{"hidden_size": 192, "experts_per_token": 2, "d_expert": 112, "d_shared_expert": 128, "hidden_act": "reglu", "routed_scale": 1.5, "balance_bias": false, "norm_eps": 1e-05, "optimizer": "soap_variant"}
Below are experts of layer 7 (counted from 0) of a mixture-of-experts language model. Rows are named router (the router's row for the expert) and show model dimensions 0-191. Each number is 500 + 50 x the weight over its row's rms, rounded and kept within 0 to 999. Numbers have three digits each.
After each expert's rows: "mostly gets" lists some tokens that are sent to it at least half of the time. This comes from a sample of Wikipedia text that the model never trained on.

# expert 0
router:497584470583602415499470449496574548559478499560500505545491425453494481484543523424480410489473603511548503491476504416500519566420588491447524501467473500467445409449518451450503478487493412552532511506492498474460606485550430400504494474527479418551513467459541493599389475538447473434601536475546498416483515492545525521556477495501513504476456464440537590538453426523470482437517598487637473619484498535573537493544479483485584446510526541509432525498563622511525455498475519433500514516479508438580483390529381411567545513505470497488533450438430454518451607481520513506
mostly gets: " film", " work", " found", " design", " player", " part"

# expert 3
router:489569460523621416457482419537548546456485511533547449481451541434506485598452539417501435507470531364561591520505515465567411566401519605500496544530436536444469501453544475486420489562601430555471517466523505509505509438462438417445601466514614414477545549440505503431532443532432535549488533510512543516493452435476442500556528520469522544490503501548572421530419560494545522498558517470581430519475573547515477539502586414480439478589522456520557454470525493510548476521508577499482565519475500472494493492436437447441580492556542497489398464530520465442421435561519472411
mostly gets: " his", " as", " that", " was", " its", " which"

# expert 4
router:483481479556529507471551427678575541480542485556492475508440508505426383469504499451537436460493502488549545521506403416491485536494550463507489543491480588451483481477456515511601515416431522522379545431501570495472543428531564448562520496550489434507534537453544465562477497548477529548517397555529530366510493411465421533490441534518520490484445502443523464594399520535429514479593507563575529508510488504559461529467538526531517491522512521479490447451622529406497477581505541434482547571503454396537493445439494483498523444464471476513500437505636564559581435525486581470
mostly gets: " University", " New", " World", " York", " North", " Air"

# expert 1
router:526516502591530428459491445532588508507443498519533495379481468474473465464487585493535481427495566471501506519507399481543531593471463456507568432528388577463560471431419516474532556486463475490486549402470500483456577529543366503477491565611594502440507520469503515514438449511509428516516469523515519544454558482521425491488450578500694524446483459480561472480472413481525507509515465595523459524416563559521571494518518482477500393487434478454453640512539507445520539512521583436420497587540451485601460484545575477447543466541446489497495506490521521608543487531528500497
mostly gets: "%", " two", " three", " 20", " 0", " 15"

# expert 2
router:504519437555460466461472396613514555433452573557490450503526423422534480535390686467472523456499546479533562519411528423550425554528516514434622512466457595419501546560518388494511541492513466521484459541544560502520554463432483460473550490521488460477588499501446483489492458524460499506543499550471562466500442421466511489574507536506546518404442557476568518515471477491430522533559533552541476530507505557523515457446484491459446494476584485500518527427467668511488473490501571425509508533483406495594548481457522526485531544527542364533457435377562510463495515530451494498
mostly gets: " \"", " f", " se", " pa", " ch", " fa"

# expert 7
router:530463612528494455398517457600583616379531474479461526517428521501453488513487572501513440519458544541566582458485472431511464459430490515474506483548535587497454520463429427394560491479523536476547553485430543494460510528538515512534551512495467489429553607454596494475480448494424549528507481464458467527465375395535448518546417508554468517428385505532504431578445400599473548495577576600555534490449514462590465508520555485531447520534471490545419534397587537488525450503480542481452522556445551449577496427462477436532482529556547463494488456496527511527501530473482528453
mostly gets: "á", " John", " William", "í", "ko", " David"

# expert 5
router:426597477562480428484505456530548508486457460514566505472521457392439505496371536472486485460440528495611480485499503528511520532484494470507524511547511499469473458535372508499494543466504451496476508452426547583468538465541537406512423493527537470470544612441505466570431427416540588469561510526516480444508438494498554567615479566541607495485463620540526486542428554611473545484567507517508503520423557509494592415436449491555414410480499525521397474470625544428539470457469531417510506542582426541554495547507495464479456509531557498533470441545491501511509506478488635461
mostly gets: "\n", "==", "===", " ==", ").", "–19"

# expert 6
router:498543451582515457466478474546577491414511472555566524511479391527550472527523562443573418415500549495478523476540445476506555548450628485513551540600486541466463473465544478465544527483497503574501422559454449474322504515475480480444530465595523451545536523503442560552460407545492586498494555530519527523467494454514468585578422506510507502444445520541505526636459463475481479434548517501502496598456516465485555506526552428448488480497523557550423518476513571452589469568535552475462445532481425396602542491489461424538493423450603472461450448407423552491478443493469519442
mostly gets: " car", " water", "equ", " plan", " engine", " d"